Experts of a small language model.
Size: 13 layers, width 256, vocabulary 8657, 43.7M parameters.
Experts: 80 squared ReLU neurons an expert, 6 picks a token, a softmax router, a shared expert of 128 neurons.
Training: a variant of Adam for the experts, 654M tokens, 10100 steps.
Below are experts of layer 7 (counted from 0) of a mixture-of-experts language model. Rows are named router (the router's row for the expert), up (a neuron's input weights, with its number), down (a neuron's output weights, with its number) and show model dimensions 0-127. Each number is 500 + 40 x the weight over its row's rms, rounded and kept within 0 to 999. Numbers have three digits each.
After each expert's rows: a language model's description of what the expert responds to. This comes from a sample of Wikipedia text that the model never trained on.

# expert 29
router:490491478510552420475529504518591500441515493573544447514529484483490452476489453480440480455492555507475491524477498510421543513512488538478519497445543488501472546519560552526517499545534474554472467493477445459440540462479471518483508567470485534389591476473449500523588480518408500536475428477608550459528524425526534491494552496473438501585570540383455519461488443483505516498460
up0:594495474494369515505548636491472528524551487478538484484583445482577461464418453489512505479458506524540489544524518500494510515427499549439531501444468517455595503502457522503459502550452488512519481478431516428477489529518513519530430487534458548485534428472549436460518501564511479497487498528505516485420505461514502538513433487399468471515548484509485514578520463516487601522553
down0:491486551485442432473503566557570536461522436530480496503523618552450497429479528527507493544489525502482508521496462520443478478455531502488521504476504423527555503482441495507480441558507475485482476510586519558432584463510527513490441528414499538457497506469568485556476447572452485504515505526530484483468468539442547534522522446565489510413436452517474428468516494558521522592506
up1:538515530511505522524507480475487478536549485465501522499503499442471513449543468564476563517511487447473531486517504437564561568453465555569522541532483527508458525518496421481502466495456503520514457496522505465535498490551474530520475484540508530508492482541472498580511529516474502487500484496464442513569495494526503515498498446609515452457405392542444426492563480514509451464481
down1:435467503479551447469514545510531504486538528613510507553440511573486479523491484510475545446599472491432538469449494475539529449511484508487456625521447443482564501483521558491501536521533529512450498453487527514485536505472491449520572516439480562507494546522457463535444527520521540482443502503538480469562527481483529610494514505547512500529489533552459542507480478508492463537465
Description: Pipe and newline separators inside data rows of Wikipedia tables, such as election results and climate data, plus the prepositions from and between.

# expert 41
router:508510446530559495510532465508487455477491567522481472496453508534510513535446520474554531437437491527487519513395533445439503462502513509493500434627497478513514491514503504480548495549490486503481401561504485487479475475520514531452519505509441507558480459500478501520516497489453487425543500516546439508428520522496555451588513481509462499451543527480472461474427479389520524482454
up0:506462500546450461512491508501511501535529547569539527548482545463488502476443462535533486473602456571476467467508457386492481454494576525638560488539503524520428527561485531614393495447512498480483507483489458598508453521500467479507547431519522452464490531568446443480505531453511492479485519576497532508535455533483478483512496470463469570621546518501499484517475447498492436594496
down0:527552468541481490513575485525513523465492490603487512541445567449461484519488483466532505527482528429547541517495459509534440507470512529470528526486504530441496549561489535532468494476546509458511520485593416551521527579462478517531507539471579398476403441576496494551445537548581473501519550472520454504500518482445535462405460506535533511517491504526550438566500434450458542512520
up1:538422485473454506494515470501492489538506489546515470459588492497501450435521461436487578497511468515532479518513439479483495482570514516473487528517475522520425536512561419517500500472483452521468477541472513564456500466538493429562537497468547621432508560501512383476497452466504465464544508514516462518524521502491542457501497442473444487505558450464494514532447440500606529507520
down1:492445532483500506519483394456567556540550516556569510515475555542435519529473503536524489500474459466456507561520440453475492539514530456500525473489464468528532476485523470515493485530445469523491470509485603474525513601474538618507556495521520597519491426513517463577531434467524501454388546482536538441507503527527536430621468510511481503490479531496479530520523446464470488461474
Description: Header-row pipes and column labels like Votes, Candidate, %, plus section heading endings (==), bullets and infobox colons.

# expert 39
router:466500513456514528486481571525534465525534514455528463530490409529550483507497475476506481625541471470513487517483540555468494515503505517439489505500459439529541501542533477527491522531509520519434465550483410392483465523474507551527463485482526483574496513426413503565455455577483474454521432438525510549500469516471488594523484527566543476444468506474483452537458574476464563545587
up0:462497561520578464545481489459502469499504543504507478492448494422478544530488453548467589548460530530527522585537537502492494525469526509513485569467457493469507476441414560526481542424499584514538461434540511490569495529542488560549444479491567543509412535483517594435547500508473526489485547471481487480539523552496522451539470528539506431526431555472528453487560527526494550514503
down0:480490479536476467485467450516548458522495447497492395610500491533474442561500544549563503519527447540526559468488500466605463448508510500449592465528563501448512576546427560512463520450510440489503477488528523562483461474549577562569517517447573547481490494528496467476500514522559419471472580483535460507518486467479537530512502458504438575488531452506557498457578524504566532514436
up1:528515536501482483498553551457402483575494520529479537484517495456530437412443473486510500443488495467492432475520526540583381484549508513567504486486540437523514465467571498504500528469510528543559511505520517488460557467540501431497538478492470489528490489491547481524512450470430534455571611495454546506379541519559550489528510519484482434488531427509498491505496488456476534503532
down1:523607552478506516531500540472514471491537484431534504448490582478487467498505467483455485519457523480511575488500518506526467568432543481525552516486501490510453436481541489542466501558477505466556565424508506488543575505502496598485497481501468506523550458536604451501545454522409517606520535552456500558519523513478469443486468472509499455491519496524579467489449470461460454508552
Description: Is, was and past participles in descriptive sentences, e.g. is located, was built, released, used, held, born.

# expert 56
router:442557492496548454446550485393451497497495451534549559423478435509542455511500520512507598394447501536465562536539526458561518487521457466536437544505566443527510511517564488533512565474568554518483499480509512535483576499522491471513505464504506510599506477569533476437568497444541505543537527548454483473435543525539522513550496459490578534527521382528501569488520556517478510539500
up0:430525479543503503498418434477557509487524540464481545501512503490537486491497512457536578446502470474479504487483588492529501506492527505459500515621568577490567567497456592504517527502496474558479503549533463474457527583550569525538470512468500453521505510496497520461506505547539500378456524506531490579537394526499512507551448452562504473461536565474532607480500501532464531588477
down0:473555556452469442490513491525440494445493510446506475389429520506506502551506508553500480442575482547431526530537517457461506538475509533469510504453415461491472458558547554559468525535485468528570500416545517479548511540535507508512516505444446564464460520426506518444491554495547487510530470486456503509523486446459475541510484508465456532450519482513453529530555508511511498519492
up1:483535495478466461535514483446492534538525479502500550515437493469543546463460517492500529495537602412469474533465546535484509464582544522461528515486532484506542451524507529537444484592474549476495509492548531493526514537481586508543500506497504501549553519514476507483521488528503460510537502484537428457490499471516509517507544470510467531516537549520479479469458559422521486542506
down1:505489560502542537548491428476506531468492557491495500592486510558519523533485529489536517576522508471509454526471517513472511553508480580473502466456538457587523559512510490468501490588443518438511515565525473468461502459493593554499506526522472491492503497490563595512461546549476517509481512508468415448497470566562535528532545489515514499499499551508401514520442530457507522498477
Description: First capital letter or opening piece of a proper name at a word start, such as New, San, K in KF Laçi, D in Derrycunnihy.

# expert 52
router:502496448593562479482546455461491478537576434553526513395459448488551460534484510481522546374472519452493524497539442524509528479521460520464540523486529495513527483511522527536491508522508505485505513470488527525426509476542521411459475489492504517531475483538463468415542514442528469499516509541471441502420470535534520499482511454471552497507514350580481498480535503535554486507448
up0:474538606435521467533507565469556489509456512451534484480469448548540494503660541503553526519502522564581491512504567500514506523445494508570504499481478491554388550577265444504495474507602473500456505507433564529505487514574499487516497453513535530507488478540543475500525502538545445494495518470512451514501536506497595518538532490494527467462525511487446526613457497511505520528535
down0:518502548454502416467519520476453506498525449492523468527534520470518565529494497519452496497470493516452549515465520434567519540488457533527522399520440570497445477452518477546442503475484570541542521460445481521573522510464510535589446467563518468421532504528519449543536502503486442522479475477482571496490513450562531519499497507414477510490505458499447522489463495552503540451497
up1:440442523505510437511502440532519448492490486423498455502469512472480513506501459494554559521535540501546513484490503425486497478454482584450490486496505439552508454498508445498557470468425489584414464477514501451466519487519487443500437528500558543566460563515503460515545478464534576505500472471531529460506481546431532547525496501460448444497479440588444577450589460461487513492540
down1:529530552517470513526494503491520498508495490477449445529505497525512478442426601506470487556433454482514436488485485539479517532500547503489484483439496478512440476598470529464530444492545448448441457515480533477512468483506528478444430455497560463563516516534575486517536590457447458493538483514473486475542499543542529482481464557552439482535460542565520486493468473461536547463500
Description: First pieces of personal names, team names and taxonomic authority names in lists and tables, such as Mc, Kar, Sim, Lin.

# expert 21
router:471552419576482518522481445481443442498528515535518533416473411464511508532478453454518526430475522505504612517524489516557527455482412484467520532574531449512439477448501433527489515496538489466515575523486517511466551511522517512519482433455488542609511461534478465378515473427571557490504503497440496493422540515520512504485491495454578490481467417540524514458502510531532483456434
up0:527535461432507515503430569433560540574600534534450453493568535511557497451440505490479515480461459447529500408515527537509391435467470551473472493481398425475530517543504535572446515556441468449512558509499526483601581478559473519524446512530482462504461491519443517474509516510496486451497474584450429434493491406562499519498504529510491511469487505441451490519514518556522499567534
down0:599509436489443524521540485443488437518421485456507484480458447448527448506456461455531456487598493521540502550449493585433540448432476573505583404553506477486422475468533503507438552547469473464503524497546575545525516510546498563485519487590526455560522512504531568416515508481495566504530473485491595521528562471459512513562486499455535491504532539520517553449555524550549494484533
up1:465543506530481521530492506510531569507502491442519448487491509427482480481511524518521445492419464503485486460430464599524531549474455547457531492511438485409564475525297473563493518516523537505517511561537423492452479488468481493490553529456470465486510529417506500503483455521477454459489604536480500497481472454452509479477543545509512542481487530569470455490428456497507532465510
down1:465459479423464479510485504495479465478490550493534463508480525546464533532486482451508551481465500458576545461489397448535559503536458470456543524492462457480466526466488429518510503502529506495458485451528486457561498472476467467517470471476509425513520429473445488501497544507532582507468537533487523505439575569566542556480536468457489487500453492458461528515464468481474562508482
Description: Capitalized first pieces of surnames, place names and institution names, e.g. Hussein, Vopička, Johor, Dodgers.

# expert 8
router:505532519540578494494524428482349448459495490537489522488514472426506488504442469531532562411486472481478526480553514513487562505515493473517446521509492468502455501456498470492503485497491566560572559476487483512419473366529496482532459504472505548507470551557472501471498510449493493608494552491442506497533518555528500427515470486475533451476441483516518465435531446508526549424514
up0:540466447492431560530570526490483386508532472563490440551532490484527447425466435516507554466478510460551418430500443541479462471513507481476487480516414475467479496512502548539486485492431397505481519534478541531511551448459523565446507566434429447477468455458464423531501513463533425493547521535526486514501499512491514466473482518490538496545492522493478469466566453432502496530620
down0:463550504471495442578478484487546489477451536512539448479476481486537494578526539500516514493524464486535515479578537473568444541520482472559492484499516453525495513475462533520493442462501441496583384494498498511522494435517502555481472427535539490508525486533572570557561514463488446502480559511512531487520461565469495526446466481525417491509504556565495509424499466556457462629532
up1:460433512618514506495516506484500524524542530505435510506494466506480561461549476556454507520580559503499531455434487481488573508464545517510528526467472478524479519512520467487501463520507564489502474491493539475497537520492500514479461504506472545498477540525500509500489533564507496473517455484543475469538439458472535522476567478616412474540442478502482545484519487509495504522410
down1:483543616496492412356507492507479528471552513585475503458514571600380531473461449551539485427563513440474491504403468517506484477500504511444520558548544493473570512524615490489577537529468501479493532502558495519492535495496548455507526479531535506503429482502443538487442535537427516473488487479524502529495522500572547501476566566516566522505506549481492493450493540526475498464504
Description: Word pieces inside foreign proper names, often with accented letters, plus closing parentheses after country codes, such as Zorya, Toulouse, (EGY).

# expert 60
router:526462518459442535494522525528547569526515473539503452456542517464508426513507430478497552484555493542533501450491462507486450469551533484445488557538481521458519472497501482513421444464520470424409479541489479564447580534525475505535480552483505547370482494524479447441535519501468470515525510568514465552544458532528528472483479478497484495488478456482519428518464451463544486495440
up0:497508485432460506515536584505477541533483466457460521476555465476431479529497530522540460454468463558469477531444445538475514479551491429519517505510505488467538520510511499471494502513563511494495471535394465505487460546442508548505487564526464472499420435482487494535450496558428510570468542473521597508509473468592519476579513552525518405479529492511446512512450467519484592503579
down0:488518494457437506465474549540542467509462455556513531554450511540486414493488489433530524434550478555561525494514511488495497500470470459395457505546519412493554486470467559498512502519492547509498523459424460460455597471536578478485454452476514453437498479456534498559481441593451528456465534499535508525455460443505463548535464490488471490427474467497513513532462462519496508533550
up1:509479491520555512531490489513466478564524472470468548500565505461379540419571492495430435539479442435518506463527485519496562520566505574501520473526507525472549460484490560526496501529477465550487469509541537544498501481487529487521453544443552492506541509518515531543581452480548547436487418552504512554528586511403473485441474549478537504528477522453442415438545493497504443510462
down1:558520533465564530458564527540401450447516476453520586479531543539499519539589494460480467530415551501519478499522446542563502562492481502506506481496465479431575423505538485482432480527521445524481466471487474462548528543531524480476564505489512485524502403519524517551503533528580561477501450544491551526524514518511522477480484540484527463539516574525513459451511503456508517492460
Description: Commas, and, closing parentheses following a proper name or item in name lists, such as Fausto, Bernal, Joshi,.

# expert 16
router:546497547470428459452511571522559562441430455448548512532590504526553485470448487520501527506537505499555616462526526487522504491563488492481542527479516510518527452485447548487491478586493420443449486445521460497516504542512500498487521581533491434403463486500487513517515530543493452487480456502483499516498477488434431532526514497549495530412513489466519442487495535528519505535460
up0:500501535493527534504528536430472485483514536469499471461436478548566425452458518433514434507469503532494469544574491514492461552495531585496484514472537536512524504482519505417498473440569510551542375523509544501529506472570460449452501521506510559531471460444516504582478494551500458500554551504441452532422560548545536508514501422502571513487559445551510577569551484389472484497526
down0:532539520552525502472483526525549495528498524489503467520519497458442513479528560490467484566535513562521525492504492504517499481545528537533574502502537455449472584485496604461489516497477564470510450496529400435522494517532486512523499454459422524426531433550539481482509525524409501458436536516518465453531444430424521462481471444521450473543529562463527484449500512496427582486512
up1:545517526438509539551549537542533516475542513554533449451471491482477537492531480517452484507427543523475484479430468460568557569438524535495505528458520455502491449559474525614511410512486517521450502494527487540437509489467419544478507521391461507513469528556480515489483417476492550533512445551511533483489468489478609463541472535434491497550514465558472525497488486462451463488517
down1:547506495480534600519575569525475472513489489459499532459542545525495499522485441509449539570458460450485484478547463495458473460440520528404504499439564504463484423574508549503505472578555487501413433496505545470394503598447469507429575559518508570489549482513518507528517499477522521502521487556495465476489487553467549461520483536479526466512510509554474478498570494459469452554523
Description: Hyphens opening list items after line breaks, table cell starts, and sentence-initial prepositions like In, On, During, After.

# expert 46
router:454496469517514538481491561474452531544483514457476471552488520467533508538506471484547472549494461459524508506462466439546454555465531502486502490507476534537491499451534512446523467522471570494501555514516480443461512506503419522519432440497471558577496528437543502499486529553504482426490549479599490505426561548474520519451502470449492443499441548505538524546541467531520446603549
up0:522542507469549340484497437511553523507499492517492489593513486539453483565459492540493456520518575528527485512534495498518563446469535464539446472501497532555518476544516494532487521511472441503506456489486488582406499481579499532474497514461463450473494468551474502507526546528540490498513500516470486522472522457530460570513602514525458519589483486530543438498524440474499453488487
down0:542528517500511453481512482495471421478480495477477525471485498544426441507475461477467443505483530454546468516562399519529516446486565519464529496513556543535591457541533498515555443539493504443446481528557489567440487480503478516529457526553509421531545493484525499566561594508534543467455501551517539438540513474441450478476566553545462498434564456488527527400522448538497505575558
up1:550564420459494484494466526508510595488516551468478447461557471465492523498428509398496553509440492394531516409556523538470430449481455478421463426535554456510542519492486526475496513489447469543514484480477580463498510500567502507512471566528456501487440613465435475538498457488531482457520478519475455447475447523467491521467524525459492539462501563497478497490549592603482519501490
down1:499477492540477572527468488506502529503476571477421485554479488469539520520448467470478512478468457477540480430473489496505402513518473506583436540543550427506484491481532493505468499361511507473514441518459544537489443472480605492535507510466491482551487533447479472474391544447488509493466484482471511432511426529521573519499523493515523481489464520518499505519533522470489496520560
Description: Common nouns and noun-ending suffixes after determiners, often about time or abstraction, such as year, season, sense, order, -ation, -ence.

# expert 58
router:440606492447550485496463498604439471419591533448490534527451584533474539495535456558475439544488540485502477456516533505517503472460496492553505511529481503486567521480454529544513513446515463507546524439471502489497477483522463454506473481533494606468437496479472410457511492507459533436554570483487486475489493509533540575547483457514487444492432590517539447511638449489533522529479
up0:470502494451531512492478553555534498520507524490466452545524511547480488499571497474463519546488481473521471537458525528568440548491477447521475463494466575450568489599481528494506554475491443480525418592499440532463508511491480457505502491533538501507500478484456504524428567537471493459415463446511491527443460443525523491456455494555489551486478527446497517580508587445531547512488
down0:433462464471463484487473527476449419471539510440551462455496453556490457504520503490589421494481554555515510533488529547503443502499537556522533463518453456548512487467501448501458590534501506515483442523489517424539449506479504546551513543477512471534479480451531516517492485501481532498460467404539486569520544524450449500520504521443521446454483526517490547529564543554531535464492
up1:419491452499498468476460445493499461494555491504385529417498420490521482514508506504445548458517506463438416467441521485566558532546501561493547507589488528492479533503531552549505459491550551479424485551440492507435547514513475461491501391503490511537494516482400487456485530473549528498569499494549471514402483563471500497465470548506458564469439490451504451485508492437529559451455
down1:529556444385488443437407583449446473464589504415540482470467478552491509548527494546546405480455491495509513542545474465510452500429497515480557512535488536487458477475451515489475568485469438508569527533550514479517475452524517532502414502485488450456468476516474568504430555482499538578466567446493493468494478572515456504498550460417489442461479518480497476504538545448500437582542
Description: Invisible marks and minute/second signs in coordinates, table rule rows, JPL, and tokens at the very start of a passage.

# expert 13
router:514521451534519473580535504498510530546508498491460473598504527456504541424524459397523515504484496469587439557524534513519497489450549546488505582496435532541487554490538529534489439433452483549522511496474550449528482477427498483503577491531551489535516508434518523490529522447505493533548460374571529472538492486534524523504529462493440462560441514538535423524582519518551489449504
up0:556576545385524501513464463496482509495506563478491479509455472489506523451450408515471465497466486505497511473530535514459483523492544540503498562477529414483522523492472485474451509468509480470540490519498535458539480582529552471516419496502491527505437545502504497543535449532452501484504431513461563564528375346473479500475465459510461535519466478560496489492451569510505472488509
down0:523530512477464482544548485491504527497485477519498473456481453485546529524482463496545547472565515518448589525505507563502500611500498534493527529408548470493464511440479565463544485531555532545519520416517492585552538544554458565476493474526460530493474536499546447490530478418481493465578457522540571527548484469421440548481532499450478505505565477481562511444508514518503512544465
up1:537543542576493522471496448486522525527501502531539513495480542494528469447592512502473503467549500470458516462528481504480548531578486482483523548469484485511552476540470614492429506590489489403520473474492451430458478521467514448534524474593486412505492483537463555460501490531476465528498460491495526483505494489447510507519558530532480559530449510573549519531487483498455452526522
down1:522470453536489480533515480499548467578488542485504472466525479505584467477456470487491520447473516501511445588498500473564519533485463481530512580505545510486519455488451472516508486433494553463457500477613503528488483465461412473561454504519574368499444529475503539510499473506525492541556538487524494496463537514510500526546510462557531516449460531490460419436448491518480573546594
Description: Digits after a decimal point or thousands separator, plus percent signs, units and money, such as 19.73%, 7.07, 000, km, million.

# expert 28
router:565481464416516520500537513489559462502415489485482444562557526533482504435447441513482517441431452482489452484542514470402466484476547462477478510460545528458498541514466542457611542520633454584528407509471513526463501475475477495489509506478488545461496554500551474547507488483467496412469507584574468505518485433500573438433500449487459554528551528505455504498481470525527480470465
up0:526473486471518520510478500532487482505511565512555432516477482490455492508407494501536601408494412498537533494456494484501485539498448541466476457530470496496515507490480469562468382513495462482487502520447490437445540491505511547494549566509616487528466531393441434515469470532549484514535540506523460541426526540489478481516419450488460500475518487465516500549474550447532521396507
down0:481437515512558555434531455478510457471442474497517521576518562466521473491459508566484520459447485513404462452470578465544480510535521514480511531589457453549542487493557543386454500521537571477517482521446513510603518427474474508451521514475504452494514533474471521459425483443489446520462535541514459507569511421506479540446510507527493503487504492418465577436463524509540500521577
up1:488479448469600463473456498504481516502516518450420498545519554549454483538418522473525497526475466556527519540492497502495504592534555474535421438484500496500566499579498521494496532466514538499590441497502525506544444533439457512482477458441533430484535570442526520506453522559547530481427510512490487483470488489498496527477484445530510497430489531527515522435483441549457491429508
down1:514488514576490489494458434535527584500514495498492472488476464518507554519534463454524501528488535488535562507472563525543537548525477479495529511527542553490565563504448618468479534492491523461509489507521370454547443546453482505532532526521529385523539457450524533527562510568503495570541536502535440531527480529522447388493522426478496526501553576479525449476454443434530507486509
Description: Pipe characters, spaces and row numbers at the start of table cells, header rules, section equals signs and track-list numbering.

# expert 17
router:537496525484476548477436524511492508507469533415530495517505451513486551465566520437487413544596515519564533513407456579495499491492482535473511523500523494507493525494501476493494490512526486530458493528464456448423460489444463445532471530475516508513534484430468555512369532553508460472487398420543532543578489478542470520525506536494560477376521508505455546451453504471492506504553
up0:518506552467453429444540604450401449607499428483489510561514500556517458451533528474524485490488452422539510478508524535538463481513587517483390486571464487526592500524492535463489473478509475509451457480472485460524548511508475501418456565467423531622526448510517519481516430528435556490521471506487454496492579489577483526510488517420529490451471510496462471455513484497535466545589
down0:528474531536511508523489429468496491532465533504498529407457536470464509492493520498506469564531513519533432577546532515442469496523481389554514441461525451500544449466448488583492491497568552527498573505496485493526495421438500530480504451578445517507434484442506513431525493424494419532547505504420494584516489466451453495527526473458490465506518466507484505450548549481501573543514
up1:534510443440460459527472465439482501499465516489448483418500474515510511549521397457589506493549500431506526475457452517499529564516466566471486440449488476432456441499580480522513516487507532600531439515497445488480509520524476484529500467539588546521542586436493473529511430512466527511534524457519477548492471548472526498515487512468463448447532469479496346509551526507494481453467
down1:501476538560486545469489441555537428491552505417497476542533510486453518458538542514473439486504496494503466541492573557458549523540479505477465365513417499562451478569497494512501522485584426567450457554514503437492435502423404485525488523555469529492457595502438495542538489519500496435492512543468485594486492516476469508519523462515487504497546475524500496480555518477550394550497
Description: Finite verbs and auxiliaries right after a subject name or pronoun in biographies and narrative: was, had, became, signed, left.

# expert 12
router:523459548426470513464568528524546467494543489486509462452540507514413463561504431459425552464501534520490533475501452432505471512519554475522451489532511447457503476520489534543490449500511426384429469509521534602448545531496468549491554607480478519466458468530555498560508461510468495499487520566467469514531454545480574466515486513533504488542491541546547495542437447429484490541431
up0:508483511453476499461492511528531500489588531500521399482508552461464495523462521475513535426471496447510487568490510489535395544491484493568562482537471525464629554507503463519436500511474514440518502489457463541551553492416397515515490515530489415519444482439435485440493508445446506517535518491513512547489416532506513489479502470514480536446580488561541534498452470531463503521554
down0:546508503533510476497482476514528473491510507532466455541512502417466529560456509465499504434530490556499518490551483501460544522488578516538510471514498468560589466462527581506388501485555556502479438509483412518454542472505532558506512494506460494565532506550448441555506411531482549562521514478488433489456498493444501541481465416501485517556544587451456513470508438482527514497567
up1:511482551470477510467550536434540520559510462461472488527516533536488412541507493501530524510508559529568495492545463480522444576558518455536456587510428496560530519453479523530402533559525493492413450494541457518488567544497455484475455516512490446463533479524518496479570507591553463483453554517550531492547469505527517552509505483497480516503512487546487511482523484482505508683552
down1:490489493484568557428486482547413478510470553501499556506529478529515478515470524457524509473521476463508513475501508547528516491498506542606471487512468497556522573505495516447479592522448435509438490535484438511584510531540443543493458523570439470478596515559453579451555542567534456500491535533452552442484420519447581469511498442563493445541521520470486525398518458460519498506563
Description: Coordinating words and separators joining common nouns or list items, such as and, or, but, commas, semicolons, hyphens and line breaks in lists.

# expert 26
router:528399527478542531430419527501512439479569552455534476557500519516435443504531508443494508579535448486522427518510418528502482506488519516488435529499514508461549506460509456523540561515529533492490457544523486486475435512460503533528471486478551501569477511436453574558476514545544452444442497441567417515521520462518521506526467511535595527497449542462507521530537513487488473584567
up0:505495556470466549521535572467490466443496539510507553499453383493507478517510523463514467513493515568532503452567539420523436528480532478500535514490626446520470560452444513520511460481462478419499582450517509488508482565516509461458458371484460441496502418509482522470515604489519484509501454442509508509476475559501515479526528566483539509471506492528571528526474454386459537556598
down0:521507537525544477526507534520502470475451450483486557470541475546481521498517502478423486485581536545487506501510521543501489477543481426470534528524468526516457491521489471512468571414481494443465515510495458465559533459491486544511469496510515561437421459497480457573485463515383507487553518550438429454501466454504364522470507465509587445571482466510438459480543533428442523543513
up1:544543500438422551533538522526441531552470521495438647507498428514533507468506466490477555520426478480456523470517503520591449391469511467500512469398457504449526486476420458457492491424514572486543466443485530456594511488506518520533559462486522464502536491482458455473524474527402488488525498490509536468477452515509534506485502557459506529444483526533535440584512448531482552442523
down1:558505480480522522498500453509522516503511449520575523537525480424498542479453473442504475484413471496551556473537488449501484431432514458454511578480573472460608584438440477485458519469510467449528465521443451484500527514493537579470535516396603424543432486465540529499437550536486448476499501450586458436610478516511526484538518568512502596520499498483519497535472477440441467460525
Description: Forms of be and have right after a sentence subject in prose, such as was, is, were, has been, plus plural endings.

# expert 43
router:528379540434524487475449503471495528517531468488477466507501576506409423509533440485470533532548556481568461446455418437538502537523528545480469489493488440483506465532528457533459485497498499443402442467534453596465522481527504537493496617539474483371489474564521495540542488528513467516476486567492458480453518518502514554494471529541482468548476497538491465567493478485482458485512
up0:563501483513526562537548486479493515509551539498455517425428480500488505489553511462463448475427492453528486441509483486530484528517538474467484520534442479480513522532539481551428480488504502503531454439510486462567488541517476529472459511464467576500508572495512505481525501501475495495497440519504556556531462492406502560425497449488567524505514487551448399513469431552520472535504
down0:557455471511528456465522538487475491502476503419510581492529531500492522500453546434457500482506544524514470496513500557510582524504489566486507497538511477446534437492534521459481464528536463450531520531419524533506498440444481504474504511521598518476502501523525565479530486499555531470545512502516543487473527473465476494449473538446557484514481462493523528423553482524549525538400
up1:458434554454419489434470516408510485508497476480515488496515517492528452479467468466602512524510518479548479502551517448543480459480570489521475506457494494532508452476483444499498541470545505477509445466495581509518488475565470478498439519530457432548532502486515601506446523551455453539498583512478551512530543484488564498483495559458496541463487526498469596455478513514446538580628
down1:525524510513533515458529458535526457507512537461511507593580511537481443483574446537468449497488498426509410503494480485526555476506534465442563519493571443465545483511473539446487455455480517423494501509487461504503486527508529538523514516532462472538580485418482505522549464484544534535451463492466526482495502451499407485495559525495489447527533507497501551474508520504496553525524
Description: Commas ending introductory phrases or clauses, plus conjunctions and relative words such as and, but, which, when, However.

# expert 30
router:505459512543512414585600526523517580584527493508506535524560494435459483440475482433472519520500535492533450519501601515471525554480500453540507497482480543447458553515452487560494497519467497531543444498523500437491533443472528476531564489525476492484522494515494415495520509476532488552461536490521508522568458511517561521513537477476416467582426520552515447526565552521541470465504
up0:464469449541519490520482433509501531528493524461479494533501502458514537496405542479529468508508500456501478486463500569490449496440485570508505535558501481506480497543474468455459499401521503517560530508448529446505530481550518526579498441519504503599499458481508497511500523557508506526506515190577503497461587505548447491519519496449486462533502501445481521542486519457551528473549
down0:530561517498473421409458497435463467395472442418512464525488578586475604542485526566531464509507556539432471515519560495480485486448496550518527520500479499506450483505487550486521408469460506478511508554513520465570565566480554532468456435544521454450440480527558524624552498523492508488494495566505530511492515489459515500484497490461506452487499471547508530507482504506481445438480
up1:514478512496465493514496488486498511538445481436502451530549521546473509491412539461522484468503407516514550463594499510511473535520404463523479472485499548484448547537504506483461523496545473491462551589433486477538461503526480425479498466581522422450475522469499502524450558491424449474465514544479465510488500551553510553489504517499464497463426440475469491477494477517560487457509
down1:585522536494492523479526534515443489465534488495520464519528508510487450457460545558509494441505451517467468507526526502464430518452547490482587481532516502497545508531492591544428465479526556512510390528465506531563457568486545574506470477502607490495494493493533477534459477495437474502482509486516515593537511484564444500525553472508492536612420549425548483501544524508468554491498
Description: Spaces, pipes, semicolons, digits and minus signs inside numeric statistics tables like football appearances, election results, climate data.

# expert 62
router:572562495528483516529545474491520475520520510530539546540525536481534477474499456489488511534531481492396471563536530461497467452541485504508532509507525546542487460527577608570537490468438560478505487500484433494482474549513492471499519493606520529412468542584507530469546481499541400527541485561524445469550451467523537499535501512511419523544460563545506497483565395508525453510520
up0:483461546486512625520507477487581533532468516468592454508475489490527466489498530435518474437519466538479521415538477546493496483518516505555483507473455483515465488522494497561431472469505537449501521502501526491585503510521459422491543480521533472490485503473457459565495492443480470519514472532498490503515568535476475530448488494527477529497523442521500502524466522507478535558467
down0:537483453523567481504450440486530442467460504432574479540424546507521585551440507514541389439513472531561490485502500557513496478479502482493531578529508499497460519485487441428489468479510558520508484517583573602560422494461457467486515502486485396548555538552508505466432472494494474476467459564495499498477526471520483506559538444533504509496516461499466516526517452532526464515486
up1:519523503528503554523476491555570449516502497479540528458466465497497500446535488525454502504534482470471500385537493508445453458403453537514488515483468494544512537442506512473591553505536464461473569495591523529508422481475487489567556535518529470493576493498488546511495488514452453523543490512504496502494515591494480516465489480543505600487466486499461568500453524533483616476445
down1:541455547499523475467522450546499527389443465443444473512483548557507524570498457481518535545509446462480515507452491517487481541457547536509457521528485519528568515471488469565517551484612526424469461494458530587457486496409411520500514563515506490476558436446488506548467482494461416484461442509532562450521454473582503516507488480469485475505538516535419464489448462430455522506530
Description: Full stops, decimal points, spaces and digit pieces within numbers in election tables and statistics, such as 9.5%, 100.0, 41.

# expert 1
router:493501484456471447532576497503490536535509527598492554511473456412543490475531520493511479562446501500467462601500503534522458571503534467482563517482571464438467479577508558520474569532498558533512470472501493444465515475499517483512499469458525522537519484440493502446556506471519536563507540464548492481472476494510494547537575464459432489589531534519466399518474538450468492501478
up0:573488494490575510505505527411499444531513506483539495499556499462536491474526465445506553526519525433487519482513472516465464469559494583592475531514478498510498462540594511468532512467485484513539482385525506479503520578511395453512527441522469532491502540487517512512472498482556473482499454514524439478526482477440496523503556445537464536542443494539452521512550444670495521468440
down0:540498502528522521444513528528547493508517494559501485588552503491483496470548512537447493426488521511459596530524473506469520474551542594506449537485494542438434505455422490513507566473450475484543484472486461487578553577519548417526569544492546555497476520514519467513501503483517496495525578515517513552617504490540507494528573486486459552524515541510445497542481506535547489545545
up1:452506445615491513512462503563504503509498519548479508589541492465548488482512468525468439497577466500411556472551428441468473420457516559589483549487508387564529493523531539465487560477573532535497494441595429548477471498544435499476513419496440481479499494562523526489507546494474540495440476570564530483483490498555470485471501563532489486530493489492500521460529455497502475544487
down1:511524559464455493489551458506470475491494434501530484553456451508490466542525549530523456440501453460525588558586436537495529523504531469492505441428523532427450525471444505501472459510514548576485500517504471489480546514470496508541580496417441447494435554495404404448515437443600516527466520559533537513558525475574467476482568476438541530541514531504454485512483482434500473487457
Description: Pipes, semicolons, blank cells and dashes between cells in sports-stat and election tables, plus digits inside them, such as | 9, —;, 24th.